python train.py --experts_per_token=2 --router_bias=true --init_std_router=0.0183 --head_dim=64 --rope_theta=10000.0 --tie_word_embeddings=false --init_std_o=0.0 --init_std_up=0.054 --optimizer="soap_variant" --warmup_steps=54 --max_steps=5713 --dataset="wikipedia_en"
Below are experts of layer 5 (counted from 0) of a mixture-of-experts language model. Rows are named up (a neuron's input weights, with its number) and show model dimensions 0-191. Each number is 200 + 30 x the weight over its row's rms, rounded and kept within 0 to 999.
Before each expert's rows: a language model's description of what the expert responds to. This comes from a sample of Wikipedia text that the model never trained on.

# expert 0
Description: Plural suffixes and plural nouns ending a word, such as -ers, -s, -ions, students, soldiers; also closing parentheses after numbers.
up1,133,184,170,193,190,198,200,189,163,203,182,198,201,198,182,199,182,200,212,226,234,190,198,223,218,191,171,116,196,155,178,159,215,184,179,198,283,184,189,210,210,183,227,181,179,187,218,212,233,204,156,163,188,188,197,202,185,198,202,187,145,142,199,147,217,207,124,199,185,215,204,249,202,171,163,220,167,131,257,197,223,181,232,152,218,232,252,212,243,208,202,205,188,193,195,167,196,183,227,195,209,173,196,211,162,197,182,162,201,224,222,198,211,235,234,187,113,185,204,155,210,241,197,161,191,159,136,192,225,248,195,244,188,207,191,252,136,206,195,236,239,156,227,293,235,211,202,191,252,195,173,181,190,231,170,234,181,230,212,238,209,247,158,238,168,205,159,181,243,185,212,239,156,204,191,243,233,238,138,174,221,198,212,191,211,165,203,210,181,192,214,182
up2,204,167,141,151,229,170,202,225,210,235,259,168,252,209,228,219,195,199,208,177,220,189,166,159,194,252,215,218,223,188,216,205,160,252,219,241,182,191,254,243,247,224,178,210,206,164,190,215,156,177,226,223,215,238,207,191,204,187,221,220,150,196,188,201,203,200,184,173,181,253,251,209,254,224,193,119,227,175,211,161,139,197,200,237,228,246,142,174,123,204,205,185,205,224,217,230,175,148,208,193,184,189,180,166,192,232,182,181,205,181,156,237,174,200,205,144,187,196,201,234,175,229,184,224,190,157,186,230,235,205,228,164,276,198,197,238,230,225,252,182,197,240,233,251,179,164,207,174,149,220,165,223,175,230,229,227,204,188,176,159,164,175,209,233,217,217,152,175,157,220,212,175,242,196,252,200,247,215,207,225,152,196,246,190,220,222,180,209,167,173,206,217
up3,186,159,179,222,204,234,168,172,183,219,188,178,252,212,249,184,134,217,212,232,181,167,182,142,200,176,209,211,157,194,211,225,159,202,164,218,133,207,161,183,261,226,234,186,145,183,162,197,209,208,197,202,190,210,152,205,196,208,236,203,207,212,120,153,216,163,190,227,207,170,133,222,225,186,175,185,179,181,232,214,162,230,204,188,179,223,225,145,228,188,205,184,216,181,186,214,144,201,179,125,211,211,220,241,166,183,210,240,210,219,169,196,197,177,193,233,124,166,255,183,246,177,232,248,265,182,191,213,192,193,227,195,223,191,184,234,277,143,223,194,181,188,214,227,188,158,229,217,222,221,163,210,180,168,168,190,174,165,208,227,211,203,178,203,250,203,187,161,214,211,226,167,156,159,173,163,115,215,213,203,210,210,223,194,180,168,260,203,177,174,193,226

# expert 18
Description: Forms of be (is, are, was, were) before numbers or descriptions, and table-cell separators before numeric values in statistics tables.
up1,146,204,170,195,184,183,184,182,167,233,204,183,168,243,163,218,179,180,173,200,223,204,208,203,191,168,180,134,215,152,225,203,169,181,175,211,207,214,188,230,200,202,235,181,141,201,216,210,210,146,179,148,208,138,219,216,208,260,195,191,145,184,194,113,213,196,129,161,190,188,238,245,207,197,170,227,167,179,215,208,231,200,233,201,245,215,257,213,244,237,222,181,177,228,192,191,227,205,211,217,168,198,221,174,174,247,199,177,183,197,221,184,196,221,242,222,154,179,189,159,228,293,220,161,217,168,170,220,240,245,168,235,196,211,200,251,164,199,205,232,239,183,210,293,167,244,222,171,243,178,176,204,179,203,196,263,184,190,199,215,209,229,162,210,144,174,168,206,232,196,224,238,138,218,156,233,198,209,148,178,218,180,182,204,213,176,227,229,196,200,221,174
up2,222,187,132,139,183,161,242,232,251,192,241,193,217,203,220,187,197,188,204,174,195,250,165,177,161,212,159,185,241,186,196,228,151,187,193,206,176,228,241,212,256,195,216,220,194,201,230,248,182,232,228,234,222,194,209,248,206,180,227,222,159,268,213,150,208,189,181,203,144,225,215,206,201,183,175,164,245,182,179,195,175,186,209,210,176,233,124,204,142,191,217,196,199,236,243,224,235,146,214,173,185,219,223,182,174,212,160,271,175,228,189,247,210,198,195,182,234,215,180,254,161,212,186,226,222,172,229,219,243,163,247,212,239,231,179,222,222,254,241,193,229,206,227,205,222,172,161,211,158,174,198,174,202,192,247,276,193,212,254,223,182,178,222,212,194,224,187,144,163,208,185,209,213,202,215,154,188,249,191,197,146,188,272,139,189,206,202,185,181,240,197,200
up3,203,154,160,226,221,191,151,174,182,246,196,232,260,213,212,227,157,218,186,199,165,205,205,160,192,231,222,215,172,220,164,182,172,164,157,220,170,230,161,170,209,222,203,140,159,183,209,183,202,221,232,183,198,165,196,205,205,240,288,248,164,216,157,182,202,195,190,228,154,169,182,167,238,168,184,187,174,159,255,184,176,206,221,198,164,217,233,212,267,188,193,197,209,162,164,231,167,211,172,174,192,221,212,221,228,225,201,216,227,216,171,230,220,132,195,215,125,169,258,144,227,167,239,242,225,192,188,224,206,248,242,183,245,190,148,184,264,181,159,184,168,166,179,233,162,182,179,222,208,228,219,198,163,186,216,243,179,175,212,174,208,212,167,215,211,204,207,159,203,222,246,176,200,145,184,127,162,223,203,208,162,242,195,159,218,179,220,196,179,193,229,185

# expert 19
Description: Capital first letters starting proper names after a line break or hyphen (B-razilian, German-Belgian), and month names before day numbers.
up0,251,216,194,226,251,158,273,236,214,202,240,177,166,281,247,248,173,245,263,173,205,182,145,204,206,168,188,196,187,164,271,179,222,204,225,234,202,203,158,211,185,198,221,191,177,148,242,214,206,172,203,204,219,194,169,176,258,181,179,210,195,180,182,167,197,189,157,191,226,171,297,235,224,184,229,189,216,174,185,153,211,253,200,194,193,223,153,193,274,215,189,229,200,204,149,186,198,198,163,224,188,210,206,217,166,222,189,154,225,161,232,212,205,136,208,189,222,213,225,181,233,215,200,202,208,193,238,221,218,169,223,125,190,196,207,161,230,199,192,216,205,196,173,241,186,177,183,212,218,245,183,182,205,228,235,197,226,204,198,177,195,193,229,235,169,206,220,245,176,198,231,139,258,180,273,231,188,219,221,234,170,133,211,204,205,198,239,226,213,202,218,221
up1,150,189,190,215,184,192,189,243,157,200,177,235,191,191,188,212,162,200,182,195,250,207,225,198,192,179,218,185,180,179,243,172,247,181,219,188,229,214,206,237,194,207,254,211,166,256,186,199,242,165,132,172,165,207,194,161,182,226,179,210,174,167,224,158,225,161,165,169,239,204,187,215,206,195,220,217,133,183,221,214,222,187,262,183,218,212,234,235,217,196,231,160,211,208,138,235,216,195,154,198,167,158,259,194,172,178,156,173,180,167,217,167,188,231,231,135,137,180,214,147,209,269,195,159,200,176,164,199,221,260,216,200,195,244,207,225,165,196,234,220,182,156,215,289,203,221,192,183,173,190,170,195,217,190,219,211,201,211,199,202,209,233,113,208,218,215,172,208,235,141,218,241,166,193,184,208,237,191,117,249,218,204,201,223,225,226,217,217,170,192,194,162
up2,210,129,126,170,176,157,220,202,188,242,261,158,206,215,235,183,160,233,197,183,190,239,160,152,170,214,223,182,236,182,215,221,173,205,210,212,219,205,214,210,281,214,191,237,220,197,211,195,190,199,208,214,227,237,249,200,249,200,202,235,169,213,222,181,213,204,149,206,189,208,232,221,225,206,153,166,269,187,224,187,150,189,210,232,195,203,179,227,142,207,187,219,184,218,226,219,182,146,175,223,202,189,205,195,202,268,154,180,209,200,190,260,235,207,152,182,195,229,182,206,176,208,159,223,209,173,196,238,228,224,216,172,251,233,209,224,220,191,247,184,225,225,207,227,197,207,127,209,180,201,155,198,231,244,252,253,185,206,199,162,176,138,206,211,211,221,174,166,180,233,204,182,268,197,296,183,207,239,189,158,167,218,236,163,208,184,234,172,191,214,193,248

# expert 16
Description: Forms of be (was, were, being, to be) and because or said; also percentage signs, ages and birth-year digits in infoboxes and census text.
up0,193,209,214,157,231,150,281,182,203,172,232,200,196,193,207,246,187,266,245,166,199,216,175,200,177,170,174,163,173,158,237,209,221,179,173,222,195,231,242,225,145,227,175,215,195,110,256,221,178,183,223,199,195,233,124,198,236,160,124,213,227,183,195,165,177,235,165,198,219,171,275,231,206,232,238,215,215,157,182,211,160,240,171,185,180,242,203,164,248,178,149,174,248,187,186,175,202,201,122,230,196,236,217,196,183,209,194,184,229,161,217,194,195,169,208,178,246,188,233,178,208,194,227,189,180,157,188,226,247,189,206,195,196,176,200,141,209,201,226,216,219,194,199,209,172,145,175,183,260,200,156,189,177,226,246,164,233,209,235,205,179,200,240,209,184,200,227,182,201,219,228,163,215,200,247,203,197,229,209,247,195,241,208,221,213,187,253,211,205,156,188,205
up1,140,189,178,204,182,213,164,223,184,227,225,158,209,188,153,226,165,166,193,179,231,248,222,170,222,171,194,169,208,163,227,194,189,169,177,213,213,184,235,197,178,188,213,195,177,193,188,209,206,183,202,196,161,129,159,193,215,218,198,197,175,164,207,172,221,165,155,154,202,185,217,196,208,194,171,209,186,161,227,180,233,187,263,194,232,158,226,261,214,208,167,183,175,239,177,184,171,190,201,201,171,175,185,196,160,190,218,193,209,202,215,216,207,195,230,151,157,168,250,132,248,262,193,191,185,144,162,170,202,226,230,245,168,216,202,220,191,196,194,254,238,151,231,294,198,225,151,214,209,184,139,168,157,215,242,260,156,216,192,192,216,188,197,221,191,219,166,192,261,234,207,228,176,193,205,228,228,208,114,214,242,131,167,184,192,163,212,150,206,179,210,152
up2,218,154,119,174,193,180,213,225,213,190,254,160,210,195,206,178,223,240,219,183,203,212,166,144,210,217,196,232,250,184,193,257,168,208,214,222,200,208,218,223,227,226,152,173,203,184,183,186,181,220,252,244,232,217,212,179,216,183,241,187,150,217,190,169,206,202,216,143,159,209,218,194,259,191,195,164,212,168,174,158,177,190,205,244,187,204,111,170,148,206,216,209,168,231,186,218,159,147,268,155,190,207,170,181,167,182,176,207,164,183,221,248,220,207,190,140,199,203,165,223,190,190,190,258,194,165,214,204,210,180,223,173,247,213,160,198,223,265,213,160,210,224,230,235,192,165,182,197,185,208,183,219,193,257,214,256,206,174,226,194,170,188,165,242,201,219,187,138,132,221,206,220,250,210,234,177,218,206,259,206,131,201,238,185,204,192,208,192,223,148,194,233

# expert 3
Description: Final pieces of Latin-like and scientific names, especially in species taxoboxes: -ensis, -idae, -inae, -iform, plus word endings like -ine, -ule.
up1,200,256,171,189,189,180,184,211,136,216,217,176,179,204,150,196,181,172,240,227,207,212,211,221,183,205,179,172,151,145,193,202,197,203,201,263,222,204,203,204,193,229,214,206,170,238,204,231,172,212,160,188,209,128,200,243,205,226,205,197,184,184,189,125,232,187,139,179,213,204,228,183,243,180,143,193,169,160,218,163,181,195,281,153,210,229,258,247,207,205,206,191,152,206,206,186,170,175,196,206,199,228,183,200,168,214,195,172,212,170,219,203,164,217,237,162,214,222,202,195,209,279,173,171,198,181,196,196,206,228,192,208,198,199,243,260,165,187,147,272,263,178,221,307,191,222,215,183,239,166,212,138,171,220,219,242,175,238,140,194,186,219,163,218,181,185,179,179,259,230,177,248,182,206,192,223,239,194,170,205,214,215,192,213,202,199,212,198,166,202,244,169
up2,211,131,133,130,204,186,253,259,194,238,248,175,211,198,191,183,174,201,211,174,189,203,195,172,235,227,185,177,217,198,202,183,193,200,234,206,137,220,273,206,216,211,223,206,221,171,197,206,200,217,226,225,206,241,236,229,207,197,202,231,148,179,191,157,174,170,134,180,195,185,205,177,259,201,159,122,271,172,226,173,149,190,188,220,200,221,172,182,166,193,195,190,207,156,227,238,197,130,199,177,168,199,234,177,131,220,183,206,197,208,215,250,201,195,164,154,176,178,168,186,198,207,154,214,197,147,230,184,240,212,233,141,242,226,169,177,213,242,188,182,218,198,229,241,206,184,222,170,186,218,177,205,192,222,250,209,161,174,236,182,205,166,214,240,201,247,194,186,174,206,184,244,267,207,225,190,190,215,224,171,152,183,255,166,219,224,210,150,198,183,187,235
up3,191,220,195,247,230,218,122,175,183,215,177,233,227,159,225,186,143,199,225,182,147,186,173,181,247,177,213,224,153,216,206,207,190,171,169,198,108,215,166,215,225,228,226,156,199,176,192,164,196,153,241,226,229,194,182,180,215,199,266,211,212,203,136,161,199,213,261,206,164,189,163,132,226,185,149,224,185,157,202,216,172,199,273,213,181,209,240,154,223,216,177,203,236,175,153,194,169,190,174,147,209,179,262,193,193,193,232,171,206,176,159,192,209,215,190,182,175,182,240,175,213,155,207,247,229,172,200,189,215,260,233,207,206,180,193,206,216,134,198,211,169,170,195,246,187,169,247,220,218,235,216,185,187,200,201,235,129,149,213,168,196,198,184,192,191,226,195,190,200,196,231,175,240,205,205,152,150,185,216,220,187,232,214,166,231,223,271,211,165,219,199,195

# expert 35
Description: Double line breaks after sentences and before headings or list items, plus US place names and first names like Texas, Philadelphia, Arthur.
up1,159,232,183,196,202,201,158,157,143,213,207,171,189,193,197,233,189,211,225,215,252,206,189,243,175,211,152,139,188,171,213,216,199,177,202,230,219,227,178,230,216,220,237,244,107,218,192,176,204,184,135,184,151,173,225,226,209,219,185,194,170,168,202,132,156,168,172,149,245,220,218,225,201,183,142,178,141,175,255,171,276,197,222,201,203,203,248,237,210,216,218,192,190,189,163,192,201,185,250,172,202,210,210,146,152,213,204,171,221,184,219,200,201,195,215,200,191,190,191,176,206,251,181,177,149,161,173,166,196,217,223,222,194,215,230,226,162,193,169,218,243,176,199,296,215,232,235,165,251,179,196,144,250,204,228,240,143,196,210,216,243,244,208,216,215,216,198,160,253,186,201,202,198,218,141,211,231,177,144,209,186,202,202,228,221,205,207,177,209,229,190,199
up2,235,153,131,180,181,182,260,213,209,200,268,209,190,157,201,222,209,217,234,196,216,184,158,160,194,223,197,194,185,202,232,232,161,211,199,205,154,183,241,222,280,177,198,212,209,170,219,198,174,224,242,203,206,263,215,192,206,209,213,195,176,240,210,198,206,196,176,182,203,209,204,187,257,236,177,157,243,202,221,203,144,197,188,151,174,209,133,184,161,228,218,194,189,206,198,248,224,112,251,260,201,209,170,180,200,174,188,202,151,193,217,263,204,216,175,192,171,181,175,229,168,190,167,248,195,162,243,220,236,245,243,151,238,178,193,212,236,227,236,175,196,192,270,205,179,173,196,192,171,212,158,226,193,256,199,236,257,182,196,180,162,153,197,243,216,233,175,157,166,182,202,249,230,178,234,195,217,233,191,207,200,201,241,196,190,236,217,154,196,198,194,256
up3,208,158,152,210,229,271,152,176,210,217,154,205,208,216,220,206,161,272,175,254,193,215,189,171,210,215,173,214,192,200,187,230,207,205,205,199,165,174,178,226,241,253,271,195,164,186,196,148,207,171,245,220,150,197,162,189,185,221,251,243,186,226,163,177,205,170,247,181,185,151,132,219,220,157,240,208,197,196,207,180,183,194,206,188,164,199,202,170,236,195,201,191,207,157,173,182,169,183,176,208,211,198,184,264,203,173,235,224,215,210,146,187,221,166,183,204,150,154,223,156,244,239,236,228,233,186,246,231,218,232,252,219,226,211,167,195,249,117,227,193,180,171,233,231,168,173,223,193,210,194,167,195,182,189,187,210,177,192,217,218,193,238,153,229,216,228,221,204,162,202,214,191,137,200,216,147,161,225,195,182,159,237,169,151,213,178,237,159,206,138,180,203

# expert 33
Description: Line breaks ending table rows and list items, and linking words such as and, and then, as well as, rather than.
up1,195,195,168,188,163,194,192,228,201,201,175,173,191,203,163,239,189,228,184,249,192,210,176,248,191,241,170,149,174,123,185,194,182,230,155,211,216,188,140,231,181,188,223,156,141,258,175,208,191,189,192,169,198,166,160,192,198,230,217,192,158,160,200,142,252,163,119,177,196,162,231,217,211,217,168,211,141,167,209,208,210,206,241,174,220,230,247,263,171,193,205,185,181,180,180,167,202,183,219,216,188,166,189,146,150,262,196,204,168,178,213,140,179,198,279,196,181,210,218,198,198,222,202,179,188,161,122,190,171,237,204,260,204,222,228,241,188,187,184,249,241,208,218,276,208,218,180,158,217,176,180,163,181,239,205,232,152,219,229,206,220,199,220,207,220,191,185,185,251,203,186,214,159,157,180,187,203,216,130,213,204,182,209,209,227,202,191,217,201,188,236,191
up2,185,177,177,154,157,155,212,233,155,169,257,166,251,185,233,191,180,224,195,169,205,193,186,115,193,235,233,180,245,196,198,213,220,217,213,219,174,234,203,242,237,223,229,156,182,192,215,196,196,208,206,195,216,253,198,187,232,137,231,197,180,237,204,136,207,197,152,206,201,192,201,234,254,175,157,133,246,195,222,166,157,161,186,260,170,246,134,186,154,201,220,216,180,205,237,216,182,145,225,222,186,194,173,202,170,231,189,204,150,170,209,224,239,213,169,178,183,170,177,246,164,202,167,234,169,171,228,218,206,149,199,189,235,208,177,185,243,181,224,166,214,223,227,223,145,197,178,229,195,237,164,194,181,239,209,221,179,200,238,176,183,153,163,235,205,191,155,196,165,212,175,246,243,160,215,181,221,235,191,208,136,227,258,231,203,215,188,205,186,179,180,227
up3,163,207,204,213,192,224,115,200,223,229,153,191,202,191,239,218,155,211,159,254,146,245,206,183,196,252,238,261,185,215,180,191,193,191,186,214,146,221,173,180,195,223,197,182,182,169,193,126,215,174,199,222,193,180,191,224,182,204,265,213,154,261,212,199,154,180,229,186,171,147,137,198,198,203,185,178,219,221,220,223,143,172,205,206,154,220,214,232,237,218,201,149,189,203,180,186,163,177,166,182,197,203,198,226,202,228,198,194,204,201,151,215,165,136,192,215,170,259,222,191,204,194,218,221,244,219,255,232,230,229,248,238,260,213,202,156,191,163,157,257,147,182,237,186,198,173,187,224,148,213,220,196,214,177,204,226,152,214,159,172,177,200,219,192,209,212,198,218,221,227,199,166,215,238,164,112,171,235,216,182,191,204,195,231,224,156,259,205,189,192,169,217

# expert 8
Description: No clear common thread: year-ending digits such as 2025, the C in NCES or NCBI, and verbs such as suffered, gained, allows.
up1,183,212,229,227,143,183,224,196,178,220,203,192,182,214,162,195,173,195,193,228,220,224,177,218,196,185,134,183,179,176,205,202,207,174,152,193,240,189,148,202,189,179,258,166,138,256,174,176,217,174,171,203,212,119,196,250,169,219,215,167,154,171,174,103,227,207,137,133,187,186,203,227,237,174,194,242,184,192,219,157,218,210,250,175,253,187,216,235,175,207,195,171,188,181,165,186,178,191,228,183,139,208,197,203,156,172,198,201,213,171,221,205,215,232,221,166,192,181,169,138,202,231,219,193,205,140,168,194,216,263,189,257,197,237,222,217,184,154,180,224,232,157,204,300,177,219,180,176,245,173,184,211,185,201,202,262,191,217,216,177,222,244,190,231,198,194,222,202,250,201,203,215,187,166,154,183,225,185,206,226,223,193,174,200,208,174,198,206,249,224,226,169
up2,202,145,145,176,208,178,188,217,214,205,248,160,231,201,211,202,198,187,219,201,167,231,172,118,172,231,205,236,251,203,193,204,144,190,220,221,176,221,264,213,236,213,233,208,208,180,228,161,197,205,195,185,222,238,219,225,230,122,199,209,192,197,212,145,234,200,214,195,161,240,187,196,253,217,188,176,261,163,227,166,152,173,189,214,165,204,142,191,155,186,220,204,159,191,238,184,198,137,228,175,190,215,185,185,208,244,191,216,189,226,180,281,216,254,196,153,175,201,152,213,148,251,166,241,203,159,195,214,229,174,230,202,276,209,163,188,211,239,244,172,212,202,236,221,166,173,193,241,179,229,192,207,157,231,257,187,163,215,231,155,175,183,192,247,217,210,182,176,196,222,223,214,219,210,224,155,196,244,212,214,169,239,251,165,203,190,212,221,177,178,219,185
up3,173,194,189,218,192,277,130,199,211,231,183,184,205,220,206,202,174,211,171,263,216,182,172,165,211,191,233,185,157,242,176,167,208,207,248,205,144,203,195,236,230,207,252,198,177,187,160,188,245,172,230,224,220,245,192,179,193,212,242,189,193,233,158,186,197,186,231,200,168,175,186,199,194,168,206,171,179,175,195,179,201,209,272,187,181,172,186,194,211,201,215,155,161,170,231,200,150,181,156,159,228,204,220,232,171,192,146,204,235,203,153,153,199,188,206,257,165,220,246,201,226,173,245,241,226,179,219,212,202,212,263,188,254,180,160,242,224,144,189,182,177,190,238,224,176,171,245,232,256,218,252,202,168,177,203,211,190,188,185,215,186,225,194,186,258,184,232,149,223,209,223,175,179,190,201,202,116,215,157,189,235,201,253,158,223,196,264,204,135,155,195,200

# expert 30
Description: Line breaks ending infobox fields, and opening parentheses fused with a letter, as in (Los Angeles, (age, (OCC); also lowercase word starts.
up1,170,195,199,231,197,224,169,211,158,219,204,199,211,175,180,233,173,225,196,163,211,217,206,172,197,194,164,140,162,170,219,180,169,149,181,217,221,185,151,199,183,204,256,217,144,207,228,205,209,183,216,157,206,167,189,176,193,235,188,133,216,162,241,150,203,176,109,180,208,209,246,248,222,238,162,251,165,166,216,213,225,191,226,137,192,212,228,280,213,171,190,213,203,216,164,181,199,191,207,212,204,248,193,176,161,148,198,169,205,186,238,190,194,234,213,172,143,215,181,183,154,259,204,175,227,184,182,186,214,261,198,240,179,224,204,230,190,195,243,218,243,160,221,297,166,213,166,209,211,176,177,214,187,202,178,254,175,181,176,209,212,232,224,285,166,197,186,234,252,194,193,209,174,170,197,193,219,223,158,193,212,218,173,184,174,188,173,196,216,225,174,144
up2,232,149,143,205,212,188,217,217,219,190,259,140,252,192,199,208,200,218,188,153,197,215,171,175,208,246,227,213,230,179,193,223,173,194,217,230,158,245,258,206,297,224,209,220,185,193,184,201,198,206,242,236,228,205,211,191,225,172,206,189,193,271,222,193,213,177,181,176,165,216,239,180,258,240,172,146,249,180,220,195,110,177,162,236,183,229,157,208,142,190,224,176,200,195,246,199,175,147,196,214,189,213,171,208,195,243,202,228,178,193,177,242,258,220,187,189,226,219,214,219,177,251,173,267,201,159,230,226,247,171,228,228,229,180,163,172,215,189,202,176,206,250,213,225,193,203,196,205,172,202,203,210,197,248,195,248,211,219,223,172,209,185,188,231,202,182,150,171,183,224,247,247,242,226,228,145,203,212,224,171,138,187,269,180,205,220,203,189,207,199,183,220
up3,173,211,184,225,184,231,171,182,183,246,155,198,237,195,206,215,194,220,136,245,200,166,177,161,223,185,243,204,172,193,196,204,229,219,250,245,132,212,166,186,229,228,231,204,187,193,180,173,188,174,218,207,178,178,174,172,230,222,222,227,197,207,166,166,196,171,233,169,178,156,145,222,250,170,207,185,209,184,178,187,173,246,268,162,197,209,204,170,274,200,184,162,237,206,156,204,175,183,222,164,222,178,202,218,232,204,230,216,219,204,181,163,168,233,166,241,160,188,254,145,224,178,218,270,281,215,205,223,219,188,265,226,213,191,196,213,228,205,207,163,168,179,216,200,228,159,205,199,197,248,197,178,178,151,180,203,173,187,238,216,231,233,160,204,233,206,208,147,231,200,207,182,180,218,197,134,145,191,150,235,220,242,198,161,216,161,279,220,204,227,161,199